config.yaml
n_layer: 8
d_model: 448
experts_per_token: 4
d_expert: 80
d_shared_expert: 0
activation: "drelu"
moe_layers: [0, 1, 2, 3, 4, 5, 6, 7]
balance_bias: true
router_cosine_scale: 20.0
init_std_router: 0.0126
lr_router: 0.000397
tie_embeddings: "early"
optimizer: "adamw"
beta1: 0.95
Below are experts of layer 4 (counted from 0) of a mixture-of-experts language model. Rows are named router (the router's row for the expert), down (a neuron's output weights, with its number) and show model dimensions 112-223. Each number is 500 + 50 x the weight over its row's rms, rounded and kept within 0 to 999. Numbers have three digits each.
After each expert's rows: "comes before" lists some tokens at least twice as common just after its tokens as in all text. This comes from a sample of Wikipedia text that the model never trained on. Tokens count by the router's weight.

# expert 19
router:500501547527550564516499536496523511501475525460432520537517554487539530472514475531486562512545546483461510538484324546579511528589494545613579495575500461573517502497500525496533562533469475437558561489430507490492487474422536523551521471461473530532503503544538553552554490488528636504632525557531533494494485501427446483576429399482
down0:459502381447533476531486607452517533447473464519556482500512496469471458511545517499460433451519478538509504526494546520581572489540548542501535535536452489549450529564552530514444481565554511544513369534501554435515513485545484578507495589486486570553582462494466485463587557430495467553475512557464455457414445526515470452407438488423
down1:475565337505564559492565452525483575428473532543523518509498478406571504369508486481492521569438445575451502507504488509437514475461498401520512612550434513477548537387504536518515548482460476528508444619398486437569484578499494492431541526437434502496411560550450577531517501475492543623509503459492505464495459536533510533492540465418
down2:544528483514557499509539511566404536425528534459583526541469517404521437560518537495506499520531616475543514488612456509536423381522436450569558419546555636528430499532487464518476439428545479506506520488505385515526450466494471592551502494446416537534537506476470541492442502544514505489420556439512394513479497479525451467483426484474
down3:469433546444512532435438473531496549495479534508513482482569462514539381479437526436518460433495555459425535568457470584495464575541495641584536492557533483471483527575453498483450475496466476480598548487397435485561492419518466443589513544568579551426506471500479549417414478397514405510508475565564473545550537478546465522474521547476
down4:474561448493477526593520612521530580424427513458485491416497517520485485464584519483552532511547414509537447394471529450557396510557488455464574502477518504663521472508540499499532540438447605570560512572494490502443476545417567497524481480461461502532449391464570477557424504436505442530469429561436520545545630444455487590571469497489
down5:544504524401547495423506533364424530446473511465481422414488516483520479567495490544552476502502431431513447537547548447565399466556542447413493509505439496525484462466548604471488571481439443441550457493486500497570458520477494394553587520528537527488424483525423507496549437555492488473423615498483501542421517508484434527548511521526
down6:477503560482533539554537515587413503460450501478532434525429504300504519519522532570449520512445514489572453440523527462482534470527508546512520539521501387464537484497544425505503490480444551496463576507454526430474461520528504462446494484504514539466530567432497534580491450516493459435440473534504501452579482455585553500511576484435
down7:553564410459512549475489544557528511525467487490516466570570532537422589438521563503525443498583421465432458437460563562589566511545520532470467571399497536418505502582425566507469443489439530475490566567513497504497498515542466544512534453541449413567591439426506393479496517530429478559431489586441576436476493542578519561500519497695
down8:511477483494439535487523493503467506487477547518480484539500462547498513456520617504503469466528483482507534438433565537476525494463445552516430468564514558530446498501442525519527532511487481530484477444543462519520618526479437477513561422608444529539464562605445497459503507532540450602483491491480500445579596559525467526464559458484
down9:560447469519458434425476520474564450496499482549546396530431498526379387464509476559585456548483473544490596462559456498439418489499535488445431437457496414566503515486510560517541504597489584446489461448448540450488417518510485517468624474551571404421465572521462442549540503445480494495521510580533423588553583466453461476492630499486
down10:430589484561547569531505458527444502546469586477500522537492487458520495454432467531508544588456456578526523488484513510463588621457437445495393512558399502520496457463461506465418546515487486505536497521521521461529454470524509464411518511547452478483458490542525403532543479432470459537532394434531460451533495545570472449406570573546
down11:492425548466517569526428514508482483498492455601582467524558506559488529550559499517461438460616505585501495452497460425429438559403447555516583484462477506509513478569462467445422508468532481543561585527461520387515491445517432500451495446621641529459469548521479533598500545457422572528555488522515479484471512520555495510445515497475
down12:556435520476519478493524493532474476533487520499601425434463560471425414545495415505541525469555395463522511467508486477500418425548542505397546446475493501581528547499470533481562475595492512440493490478473480516499527590567433452477531501517468554647430539524489480572523431486514500449510504478443517489418528343499462545484461521512
down13:496513512507497514463538449520345529468528506483544537524442533390596478554520585486476491493521589480494516477498425485456461498539495695617543481521447421489525455501553547603358655452503446508493456436533464375540487518552381416564481495452530447460474470476460508547376465603339507481475570520552499573485515458548476524444455538451
down14:411421557477444498563526571519493536454510469479465447451451488410541563550489524424472630562390517497492518531508457470532518436507526537542517403567489496609473540439519483534520539456599421549561456464587523584532575554515414416512505442490538501499611518472427515523467401496573567495507540520567498556476383516457502408488519425483
down15:461499509458512478489493491543433482478432562582586481542434402485483544442458442489518439581464459577446533514533473479494577487481545480449475623491476493494522477485499524414558511562516504488486426563479395522584442439567508457478492448579503564555550536619535484487502601489544460586413464520470482505525470538528529513544470538507
down16:499546533491537568469574460479476601431481576492505601500459490614422500471546545461462547457492595605508548513597448487450412485560495534469543582400415467451542508545472490565547594418490564547545553439503539547545459474488418472447467469466505492504594497486489442592410505556538537512545549530515493504444471472476491535430562413551
down17:450469436577539491503422484516425433477528544525528460565431434431500500439469515473516584587469516504418473544572487477479482483528501480514485470575459424590461482468466574433574485545530515515549544578515415384518376557630501433588471567541447422550578566562538462501499586498504449508433517463492425541518447529534474605477453574525
down18:480560517482533469428438620496438545442575487467573482498521470527392507461485582480461638573543489417454493517535550495615545523430434533533513468645476505560380533431524420507531396440509503527431415493348465515495553424440457493515508452503492433516528441580497454611450509452450481552473513407469368475567416529557472503576505522477
comes before: "- ", "| ", "The ", "In ", "==", "He "

# expert 7
router:513570542445578497481539521531495458452470429476431526480564514493474490452508533550418529482570516564356507477539489504515512573524523576707524504558534528492474505481510450468478561562485475526517504550550416529488517495457493518466490487575535509531462488526518506508518455426472561459582500492548586468501457443552552428537519434543
down0:513440528495562491489415531494510541482558554423473543517511511471426421545533560581540518526480406533505527447513539446512589538519471523530456533440482517493486517546548545552513447457533492421601523566549544490549464541583505465515529452497453568515463486493532457586514537541508513493460491573512489415560486556514506514529535528454
down1:587514471483452605530526471528468507507413515578567474520445492560498396399531606510500510436409497469532518541518466493529456507437477576516481469465465357560523538576486500470504495450602423519490428454549355435486447513596500504529474520534399533518543553485475461489469508602447506446494502501520412599511510494544512634499499503518
down2:574562574511506508497586532445507408453465478576517526454491429572483533498500526505465595528581524490521604515492505487498522524514512477512405486572481439513483468420514553524544476627436557570493489552567475566556539611554507459532509511551488525435511542532490550482402422541533545529516567465443583577517569423475495420469495537558
down3:485462519416436535495480445553558508482548504593457509451477420512480477459522514474506605448476405469462509459472508427577536517505527463436490538471439428519481563488441621483453505449505608516442450594574444466447470505430441492479482527492566530462444443510469449488441539479549474377553431468487456467499549544493391524550482522440
down4:516470467587597522548485495515583581548529568491586525529440585546482389510469535472485501532508433561368465488499537433523504496599349527565393484511436461481429520501434502465476546435500449540482517389465578433383589530452546501431477531411477575512525488555457548496611473609588573493440474412503451435594504511512543563645490477516
down5:522445505526454505466594520550504486523515503558445497553448580545408581577593573491582474513448479512502557504560512494614555514546433449540531567518496557480423506451617502555461516467447430555506498460488499466463600550464496436469500461523482478529481366518417561414565456492456498621540577526476450531511476568471531516503552519555
down6:526462470566463541429593538493543499536529579532572535505418558553532432441582529574451570478522533488454511456480553594440487484559472549467468515578457467464529540481521593449532544447609385533507481466524477455508524557488515483507547513484547506451509510485538502502583468587496534443489473377521578462543469542520464530556517505598
down7:395470478516500514507476525444495479533514455516485530508475497597519490568531529434454474535471517593524495502495501460487548531521508428511459469440489507422480477587432458519440555476446478361496482538425516462519564534493400456589431479480527493522535476505471526379524402494465438558492415434439521502489473549559457498509527611496
down8:411560479511447480467482441505545488590526531465497459466559555510514531515475442540489493554494448514490469504518464509521436421501413602673417483487467437558583519564530509549600565495432557362445496486538442499551411530426502529563526474571446461549590535510593466451434456531476486492481468563478529481543454368517562430512545473603
down9:494463381508572573567514609397460554447470513499498485525500550528427412415385544533383530457482414552434549550508484561509550566487467494466461485498529498625517504439547476454540440546416550519476494494436479552610471593502491503480447449523483463534515468498493491496553454447517544561423501470390612534558481425568565534507493546550
down10:472520471579481533625441453521542470487485504574507520548485514464440512465450546441508502483434455484490475487519443473533566517569479504580422432434473507486466599509555433515475529492381503456429483527475461514533475496521588553524499483418506486456523544546598480500465501481424457470524465504496473491611531461469612507512530545464
down11:500623530484519547557499615445498545554494491452551510555535424539429594584536440512523454477422458515538500470475529459546508497500494403460463505444533474514484466494454524479498537510515495452491551571518628480458500435440502504514527476538557551538511512531517486557477489503536509515497512559541490407571516648466431436540411604411
down12:589535465546581596432596451487563467474472450451546511432401558478421538465491496462490487493457461484497621481466529469522394561430513496457485452552539366461587545478499534496590484497570516509529458565428470434491512438485503498425469462456638597515529522542545391570489553512597586519503537470470470512465456499509500454574490536509
down13:382452516420494537533547420474558418508443535509563543421517499462502475469526595425483413475552448479544522453499478406644522455436483625470510526538438488459608479471466524488511556504548541522448529566463495541572524538464406603431509501523476425568401466560443506446372463443514462521470570508535482619417506548528534458453474494530
down14:477469483464504444554514479478497579522556525584509484438560449504609522378488520494461536477478556438585489551497526495522543488523543502534457497441494541576442473512419494488493512554519533509467505511454568420593448559418514475510565464511516509470538463456523393513429472426503606491454465483449491435519551393391610511493467589461
down15:514521495502512548475471427533494466554556408550460458510605493513471489439430498467546519518580438486447523480502466462497585586501529473524442605468497457509538612498460502504634514444508543460441469530541480626522493535491452553479550424533561475532475551476504509479442595475542456538579532432458586468553594475590515489498540580514
down16:494493511597478476530415507509548520566448527521504503567493529556505495475484383455511568451588458487569594524513445470469456479365451507384544521653476494452522522482450501414592511497485505501519481496479464504414550489492503558387420593483460462479428491542548538487489549444561477500488594457535544488521634440496472562458533388509
down17:580482479539533467552534475491435309575559490566567524492480519531498578542489519563530518512486489447586604528488566538496477532543506454405498529559419430565515578515505499566521495474453539553511475475500538541561594567482562448505640467550488530446504483494507584442463402433609467567492530574429539509530473518530424574554562489517
down18:555460422511408585500492484493450447518502477451428501488514522500472503470542488502478614435595464518537537481517402426558436592556439526422458480499512472426492549557519439547567568539412523461554569612510546543495489483567524630496509441573463539463500498432450529578412420547350488477576531545544626447589573422482460458502490543492
comes before: "- ", "| ", "The ", "In ", "He ", "It "

# expert 14
router:426504610483478489475438535492481534460510496495488494484410514432568521549441617482509516437484492559461526434406407574560421514546533461672486509501520542532505560502618497573463476444535479458422553471469540544530464521430558509530562469418490421473616516498542551501496500434569528464444489486566494583513549421528496533528481469451
down0:450392483419449494451554518448503544425565465495529517516552427472491405486506533472507388495468491558464547454489531497603560461432506579560467472498535521522511451552435585508371513544562520512550469431521567531497429522549449519577631431476510538517489466397500511446529535528458528488519521425463545532508445601466548504462590598472
down1:514394547499429492518544527492460511547496516499502486483427464492575522549501497486557472469503479466589507533481536503558513430525518488498546576421445537430418464556493427474544467477433490462490457546559424521523494462432497461563457388536379440483495505445436576491484432525409430499428472447400575470431529453575360537471510518515
down2:497453489513540474506505479531513546516550486486488491544531488568582556470458467481506572557486509504497485612491510521351511478475446462387430552504459436503474443503488488394452433453546492544467432534448517554423465496549447465412507502494432526492426569419534478513449426436483538506491429556389431570617564567543463480477528450558
down3:494569507622385494520497419523500562498490484542551492526496494643558543531571602480515517520461540421510544422516483453492484494526451517560495413515407404508558494503490497552559517537429483599472584500462498451504478467507476534470417532595484488476622573467475526479432515572483496551580507517425540514559472527508550529473489537565
down4:450514532530459572540542478461494534511575595537535524554405422507455483533429434399353485464602519572541432546492478459533553550533546510544571538555479530601557490516511444458476572601567457521518542455403572487488361519473580540520562545536571520468493483521497405462452474474458473511541518564513533496383461483434485491485487515467
down5:613427493461477519520447477599429517544550509491527512488472482492527431499419481462508514522433490494481555566497504528547546453486437570473510568436555434452481540461485502441610533475518495570494457530473473534450568491445452423514553543520535499445521457394598517564464533522465521436421526475646556454516470519552506417414574471540
down6:566503462507447588419447549509519495421502464537583488552495483554599575432513536445491499487486460466502465474537533385401532437549476482582459499388533425471525544477542478493406519462576532460511483585460410519451489517423532439528399494533541399544482437505524522488424555503559373519436622523550512542455567528368524499431483509554
down7:528527555579481593536532462520575468511468492519589561488440471483502562511541513530576452523376477377523469360545512409545482445552531428497531465474543425443414507545510481566510516384531588477551453564521505542556498554547472563471523495479512508516510450433480466484512525493496500456518440455548447562525522496471558569430552488543
down8:429543556516464474434512413566552521444528440552472533514534549474548480501500498477457434474505504521478395533595443569501573514567515484536480535561457620460539547470538442514486473414553414545446455352553415456499521511567521499560483484533559402504491567398445405470474485477523417451488501509567574501567501434550519463544441493571
down9:505566547469450423482537470444530510535516514522441421447460459534515528520495521451599496523640438526515473530518498483540432489437501499499458384446476503469533471552517593492516538471377477362391512483506546566415448476422442572461493493478527596415372446451536507484556372471446555441438560436493581505483612461466427493524514549542
down10:495503478473544541497447560503421494455486519468484562518451473555422493491422431477459443530548551472501542502507488613541576525453439527467519459564505483469477476483455494462538524607617569475486486523423446539543468511423522444488456482469480572478465600516537484455557576471472548436613500518440460485429508493431537576490483418463
down11:572569435524484479517538520471462474511458522555566478511483475533508523438479513577464526516344567446485485448520475485503560470483562503569470473393512464472564476479394547522489568533491488551517480558561543517496542543577457519549358496506529558476521528384388515467527459480540495468386551448535470497546561485485518517502410430516
down12:491418480495540387480568503512452526493497497456446582429553420544554446387539486450618459592493485517446520447479521454517428568514520554508476594453503431524482392500559552478445494462571476544559516507495477514613366529590467565398542548586483431512414455544462550468459498538553452452505496541475552516596500607478513452502549503477
down13:524462515403526454423536494447603545485490453418435583477526472489519539538426495467490471465502506545484620441530604573540482501409480475406488512471465461480493496501509475434489474412550527482445480453463465482544512517535498590596569472525547552517511528446561502471510524471488422472524594555441476572499548502489504447514397534458
down14:646537481522490515507480492417519488482609528473486562485538452398493550429558485504536572466460399422487566570513517477546579532478483464576493532472518548455474486501530570436568552485509431451430439543493468586430642584540541428487360469520510519522500471483511520552430562536485462514491525383436560536523583497489484503450510479572
down15:532505458488618527573524445389526431534532521444578454551589545520481513510481564451546431489425556513430550481479441490450453509491490492449532472553433512444467468463463558509528561601473565572476476477522541413496519500512442504541479562504500483492570464503544558519449492605557456587567485547509416448448470486521551413513549473541
down16:406430466488417549536578427413518537491525531515545460596467453557385555498538539531533550464444535555540451439525519580525466506422480412583450621509525445508524494511443523523561422494536461452516535480455499479527564456561504428425494460582488561452566573463565446550480518452548498441570582470516477517486533469521480473406512475478
down17:490484485487629529526508495476486451501608443490482412501355523470476550439512525544602527483521513517467525556490578448515528448507530497462404464531469484579534505493536471562519508394390479480521444407550495511534458522483489490520394484533464495539505537575446502460476355436543486514475515426491441472651584489535443556439560524427
down18:408568592582549518464479409544505499534500548482413617449466491417491529436459444474527521521496431513453508472445518474580473528617494497382539510445431456489499515568476450515471470455498509496477544487497486470486527516480532504448488553547426550564520571535556481542439503460542537546493497468504563449484398557546425481524502554571
comes before: "\n", "to ", "- ", "==", "that ", "== "

# expert 43
router:493514556476496509473435547504480532524445456428452556483545485438545511509476456480513456584514537584469491478498489623520435541551516505549552528565473620564520564448421538535460513481408496564437394451492537487511491469445532526547537508449472486487482445547621460528555515533493521380487510521590423477461444598426485456478511475536
down0:488472530517543560486425501581509587478518492518595459565563467399535464483456464417485463493544467553446401593550573475471485522516437464536653446546400589501557535561503457504400511484525493426465420449487487515419430546495464482479549476483547520502550465456632417560543467486390536568430399561407408468549599536534579548535495431533
down1:489522484469471535532554482501395493465575483624624432525524504479485472587520485482535474504564529539482460458416516434513454508422463556551575426525546563496537530362423438561442466514468491503532436478544466446549555451504531505475443545562472543569490526597506528439454530531531442565587517471445460438523564433571514401459538463473
down2:549550482574506499467462544523453504435579501511558479426672503461458500466451506540427569568552489631440416540543577620451481532493511626479453486570492538499544485526450462485429499483462521526470511537505529525449441547478535495480472608529550532506526431529481528542525524523471520560514434444397513531474508580436521483456494463482
down3:544549529629440481569589445539436466464540444574555495521472529443505491495435542450426443506414604419573494493444575506473537573461460570507489494500612512590475555556444542460438520496463515458559521519565486450596484490508524551524585498469525624468530402435418560417495592495477533464474459562538443560454471503446529465486507509496
down4:570527499512570486553503490526425593516532517558484541426487402458586413522466497461434480494466386540513548468532378434497536514492566505547453475549516508481564450420464443581483590539522540390468524496509501519511550452572530484531581528471539584475465483487495548437564569438544502411569492469559546425520492629553454515464484479500
down5:519511490605438467519518407503492450469512429514518481478522569470427559465557526550501576477401446453524494404500478603600524498521562438613456528551496527462489447462602514492586568426466500403439528627525441508496523509514506551438497534490444462415508439505498506482490492444546460534498476586506489459472520464517631495462505522484
down6:442528481508452577422574458497488407507559512479506557439459501544514520488449542495550509457556523558394489441577530625612515448564567459508570490515547480474502512534544489467507405464576496529573481473551505465485488463511451475444499399540503412482537516468429470417516560518557491546469468563570497473484597414561502554473478478424
down7:527478396494461466512519483601448582539551459451552430490560510441476556486405592492509507525486493514495525426439504558555471475487520451544518485433483498577519491561457504549513563481485545448522439491383512478485453541579421529499485492541493549591566439533537477444460551520499532541427507493532458566535563463536516527424530412531
down8:570503552496552512553496462468578475429584543384531460523544479472507467436520504460458511461507479502396547498478468506429427561548554431507484447462534455438462422407556391568499587476516388571497483465518541576471584486541506550447580523525476487479500566465540523578470549536571541595476525525510539530498526620548524414421455519513
down9:527474560537504570399560485565352552546501550492400553517542492457454469479379487447553521567582538494495498522518475487504511492521508555548547510555487526489542502514417475508471523469491520498476481458539470458521465523498401568505509550472508518485509531571477525526516461476509486440482593443491505539501473509528525522428513533464
down10:467582546532497530444584573473430524488537446478507517593513549477491450464469476539451412528533515511475499431541430508568513537503500466481485435521523515538605472500421481508464482477565541500477499477469614564544520523494443518547565383381579507577474405507487524489489614511473484526505517537498530542492482522431481498486506531471
down11:516514479608502440514497526469496454505469491511552423487447502516518442521484588528483526453469551566418459467530559511523449450452452427545472487629459512530522428497399535454547514501526485376578441514493514575508557507542546477559600530560564446451429562454438496515577556470509509579480464457585521525502503521407434500530471472570
down12:513602492380442497523509466506559577492520557458627501494454487513471509466544542486528580539458508511520505459578480475539622484449477551545451560505455484493438479480515530536500487563508457443605529471469554448411482568354434489488465439588531578423488517371532503556522477521482465608533497461563491549449581496520500464544481481442
down13:551578471505524467490451462482470493523480491488410462474534533495487443459420551615436524563507472576505459502514604406500485545416473537449533438376558473564552499528511479492509456516528492511492550458456512509458558568502445537445513518525494518521613521471498488476546448499520480592476525598368494478594395612467511539582479613510
down14:635470517521485572529583509464443562519541523543391504499558421520506537470497633516498613510478402496477478451469483459402435595505432553542440494455489583495502499401530492474400471486452470482436505420513547483445485471495518422463511499594549526457479522511454440506533505572519605472509429559529549468469527429480593556501495528523
down15:469483455438479440501439426519420467383537502519601482477531577571524389541563538467517429543501506400548508442504514541531543557536422585481434497495533572492537538526426508474463464583480526466534583525561494512495503603446494511542529585568579602649480454398481467486599491451468516530511497466497579560623508528585435508484569571423
down16:416457506585402496471482462485526434425517483453562468610475435428444533443433558556449592542508495461552551519495482511489458453522522411478482587455490504654472451507382569524509525497475487456420439558503490469535504568518525570532420533476457478504508482340511522480487516499547573509518548498435505509498528474514581509477523534439
down17:488491441520507541486430540442519509574560401590568407478523387499462526520461533496450507542527573430470428518472478527550431501521502497526594484506430441558467431457464628522454512535507547541463566609427478418551514575474458592469473412528522485548488456480515367503536447501462404519551491577549460472543431487480486518475536533502
down18:508390511468525502509568500441542554515520460474452506475448379626436497493513461429499453471535373553461540542558506465521561492461431463463511426491442440503421529592504455531600525503490569463492478537424544533494497436504508408547429497502510521431565576531427575480574537472604515507500520442540477465482468543542440490498520509453
comes before: ", ", ". ", ".", "\n", "'", ") "

# expert 33
router:511452640451453477485565505505483527466418422504458474511551494437540495540510481481433568581490531580530540462460477597450491506480570411570506477509493598511538518485481533504477533447427499508456540435510522508538475465452559522546486496424530586448548536503628439526578517499493598403466545511595457451475472577476506442409489524578
down0:627465533395419490433539444493518566434484555512503485491488531521487471436530453430576495522526463493472472420517411489633544475549496509484455499356543534505500426517468496559523494536465481496587551470564561496424490552443489572416477599522507620602492457453498473490524432461481483475466428402628474555485555500548506416497527542471
down1:520530458543554458410549566487440536439535491398504490463501538467466468498469548497561506546610486473477460465519500465588500504492540569546501624519514454537493486491503448542516504493506446513529542620403552547408479528462492463446549400523586530407527417461503532425521412499562466580541480599494489556549558436587540544429431547410
down2:537446451551477496459516463471643476490440504451541533532516522526474474592452552422525515477523484538520514334550509493531580527503457453461495508506467425530442414547463539490455515442530455477485395522519453527562542559485443513499488518536495541522516606509502480439557496459561578459402509517409482526455433418503510518510558539505
down3:525552477502570512492471487479477608530551502481608495593467513422579499434482480613606467492446526388427493462489500514445526425557622507479467418464531553510613424524453505582491424537457524490461534450527418472444489540500487583496466454485488522494540330436571483471529557519443526470556543601505412540547521483542506469463450577454
down4:568409426487512478527575542521600491534499485493486502493480531433460465388556554479511564540439576600470421504456523536613590489484449440488433547504530480530455442479530616478442486546536522462521416482503531477481467501473518577493518584655540473415498445442537478499502455466524545562476455504547530506469475376501472502521465567512
down5:464542479522484483523556445508405529456583452465501503515490584501503483421463540578527450447495480430406475545452506439564547552503588510471506517556509498533416466548486588409536458470543516537512517474507512590483574534416524449520597494575584502474458453484451445529419485498625456618590474611412577464541506484586504492541511542525
down6:600539478550446462472505489527424487543587517567523501497506457554501547462483534502456484576456567468434438528502524632536598595426520498529525463492362548495579490493523602552441544491524541561558577413439537507597619605504535465505449558488556508517513520430488521441548507482502461521477471508428529600496509565533441449506470476513
down7:535530496486480583565523494439494443523428361506492558459413435486556467461445471516597427482580503406554492431550517477504524528467454466580465494526436384415439495532495470480553540549461504444500463474527543526516518466552494482451452452546547502544447557485516526522503576517480506457420499465512514414516580533504404507459467436393
down8:453488454553480512525544404585415578447534522485457487545535533490455383478488555488523461478438412532500448425495465442593482567564483495496465435436515479537472482463552477436505486492497491442528510527542555580509551535493523497488468437539509498554462503488532440502481525538590449439595405580407598529512380456563624478418470467529
down9:510489530466418477510445509497492421478517461535506557496522509480531468543453515551359514516530525506581508536424442432459540492486582558494534469503552453577546483492295509528529483488472501450461612448549471484551477541436468529474435629552533537439540490573490539508591537484451532448573507504462533503494603618405443439551572487530
down10:535475584442575472448570518528507505551628525574479462546518452409563465488512499418416495547503563568476403460537482375555517535507533573552461484461483487486544478421495568525458515516440440555475520401505484559532362615421493542537537526532488545556528488518519589466485539534490578531560538539514527553517510621496497496474479474550
down11:526503497527531467451510500595437457489541512486541519507533553524423547469448425587470485534510495570429466481566527439472484527514493582476482512478429531553394461451554480407492472564483432486571507500547537489516463421462494504453631494386570552477503457521445504425498584516544449444536486539524470534485508447561579565427541563528
down12:480431452494402439612489522516401401510559405560557480464462472420547464456528518511475499567547575588525573538501463458489516543489501491496493458490429472510478460451452497482500533512530442514530543405439483450516433555469460554511467510682491477480381499535451484537513505534507521526552529461436458600552539518539469394479569468536
down13:500536480531480526519471447488497392531527520561478471612505525436527493533432428561422528413564427471341469575576546568425514529597436521451450472444523519438452504487504489535510502444404527598523559605589577548485444507504558457493535493512453418444500541530497548487448513536516531542529466449488505573499412586580497501489393533558
down14:527529517481446429512526497403510532510515470493559513471479453563447494582498491528573538520410440449488543452481501431574520478542548545524496545499469482559535558446447475484516581456464530444491549526569440502575454494408402594377496616524475471507510437489474532496470436491440483572465532503584507551562446581604447468469533487500
down15:526553429511441443468544541506473558438447415486460603500487535472501567529492505570402524530506464371505516508563519455556478517508485556577483510421497488496480513557420535478571576526527508505585478430565583571416476487453485476393547443512536495422572517459455565533478505579582529477462503492498479568595379501512561470443574472463
down16:529491498518525586581421538475436455580445508454469537526510411572370566459459468454522587465435457413518414498531453583532534543505410505499506457519544503471443471557518529488523462427448532447461447521459494515505546430468480442522551452555569556461481553492513558488475528565514482479477438507458527516549463489523521501585434547493
down17:557527532489457546525467489575534482474493511489462505475572531513517538517391457452576514535471437527401517498487555572524525502555524515374457461471567587557461557493507594473531481476360495558460607559517489507538487543453506462558552590490451519485479392456525449521438585552417577485414468541487476531523477583513562553560406547507
down18:555567551537484489545538509617476471610569447437562563568514433467569443482498523449472531468504502481477420551437510461485485534489500478513492501422450537525473457411450542451568530533411528491428494523551474459510549512527450505555488521587572472458508502530443513480534520510472447585502423518483545460504480569482591550434452453502
comes before: ", ", ". ", ".", "\n", "'", "\" "

# expert 52
router:495551543459539482500528529493635444422555444454466484523480585517441521572555463501532498532509471522561584568450425520501507603593462485561547519480536587570467522452550509519504509549460472514443480545511549510517519430544517501574514446456440452546614480582527519629537511551545563491533579525534458527485500550480519520588488442512
down0:533489506499528477457568491516545539576475529452533498524515479525516510497556435457613536513424427478428506494458494492402519390546541511485526481520494604516451488513435537499566537436548365515416570470467482628496496474483461482505479440538484426505512448465536482380451511552455529576362517404480540429475488417525466503449476509519
down1:607502529523512526584457528603418528510539466460524548501422468468481447364448560484459463468548498553475471602484560557554533470555582614509508473489457356553450566524428515470501412470406441463495468417537506417457421487458388543494427504470539577459529490521475482560498479530444499494421599613483538547582672464480533599515495500446
down2:495373420518448491467472516467478386586513491504527559497510473458537441447515433464520456519446551521409496446520459584540458529601409516468454502496586485368482464532440505434579483505453481510591535489466576502455490585445465417478447472475508488441456469497530575548463498525584513374428486578480526517539493585503468555485455549404
down3:591469501539457458530444440544465564582475616493365584478483519503477470538528478456411523458458529555463436504470433478441475461519476429430475473543477459387569480428415446492514402499527488544548529476463541446550516471454480505547539508548580548567459475492501511433483412565460538478487557489461547481419552471481522432464479488481
down4:515452501583515502544521524451439435502477472475493464492417407504506400461484572471422517467437501561501548487602450493485478410485553551595470463494615435571469514544441601451487476540537497471446486547491512551476425469463457567504536546424422486524491513510471609543587482553468472496380564526536535511538518505565608495519511560446
down5:490523526527503569514552550547464576540456506538528521445534453515517471518597525520507510461498500557452575568445497616528386573544495510518353480508490466482496372578492484476405491514427505515428423474499522452449446500490470639467529511523524496548477458613391432460506510410469525543432463489475505484509521546517447466493613509435
down6:453489511472462552496523411518535501511501445525504456448510454426470478564512511480538458554482490604619422465497643475474577471473462551524485467453503503464522528510472519582555411579486564544538536607499464483595485517557476533540485431520520530501617527471542526473592550478456454438587580473529523575436512442486505544492672476480
down7:579512487494625538495433492520557521481546515397548569436542511511499527491445433485571571577494516494493626530420530561501607549540489504436413484489487509473557527481517523488539477500513547441525511507459423492600458465590585470467499450638584558412460530443440461512419565484575556582527560481584515474541549445432561493517464567483
down8:546483531491542503525500488535462556518491551506598495499518470519571514511565530504457528510455497480562411434554562481462488434434515560472508520558421511491533520519467527470490449506490538519619521525612531429470507462435505537436514525391505544473480486607489461441529529501468481533501475625537404542445556486557470539451571564497
down9:521421473402474498536445466466477562486537526462447587490495461566500510454546503495552455483471520590526567553513541458446567565528545460474527520463551495528519539552500533520478440543522415486462456528395485500495455509546457536481548487539524568478434555548532490475537515563568567517491455506484490502494428485555518458510523529572
down10:487470425396499473438500432537586529622435512491552474447426494477510472546470526449449480461506446487472515502512458472450466593514585478499467608432487481579476544507457476421450559394451564401546562442430490474545510504540511447617506436535565552522447466511535511515496535578510528558476560525458473529610549475486500404515483509501
down11:501524475599483525468479492437391526488441582476468547515513405516505435486544401521600489411428570510480504413493441507517621471470443495452459566429546397513501528491484525447456561585522462491463549463399503461620465429445486491436431570494449539434526535506546569512457545485458506482403480514461537511443494580469493491497513471543
down12:475481549534516474370487540552530394484506438525488496499420424497544417435544464618545521396409515576520593473571451513569510506515491471458510485548511479476470495536410577551522540458527543497482570518513605397474447479562596548478588427492479541550511509440495484443547493542535542530487455502509539451542544595481540497484498464401
down13:477381528483448512429542518502593487570455525536521540498502457506588557522513499467520544535559551605495491448548455523561497500500586497505553459481405541570473454529491510435501508382414577451497600478457501448579505544524477553590525579542571507479488558410510533552540568561536433509493594501528448551525472550509382540538474422516
down14:415405556520436517445432470558570461506483419389402578559427494480614486572497505483500515520570513459476591426492483490494461591598514438523513540552569446540410521440565526569595528519525490393460401499506489542529536408472556558523464506455520510455480500490538580449545506482412577474538422442466383516554495630498439472486432596493
down15:422420531592521458556579478456584434428463426532440555394425409509526435435577517446531503446560505536484527457596417514468507483604446518488517467508551464537486526512578421427448506476431567441506475497500454560490419486527609528486550471491419464492509458526473609473470442531490582436446555523518560445481490468519416494546470511547
down16:444487489604530576489581570452425511402449523440578578600552564548436434502493400488519554543429497540465533476560534595462544512543522482487509401482489505380420419430484556463486499505566536493507540515572574462498512521552475475569550466536563562446408509594381459476586533552547444513506546517427506553485468463533484466511417472572
down17:435452501516458417471521499527515489527558559525493491457489544464533495515570488420456469532500605568603359530504528459525480503451541500551532479434487486554536504559449488539552451505507516428411565529502617457494433516520551565491519607570564545461543532433542492510530538577505464525478482547613489531567468508458492474526590537434
down18:507560474448538497493565406516383576571441488562604553499525464514543536465503452524424533502458495474428472476484554545451413550578493565532507496522519521456477452479478450571614498476458442438597597509378455477565589519393482408521469430577575493550521492534549454483499557481484459527583613443555555531451530548542502466388461502532
comes before: "| ", "|", "(", ": ", "– ", "–"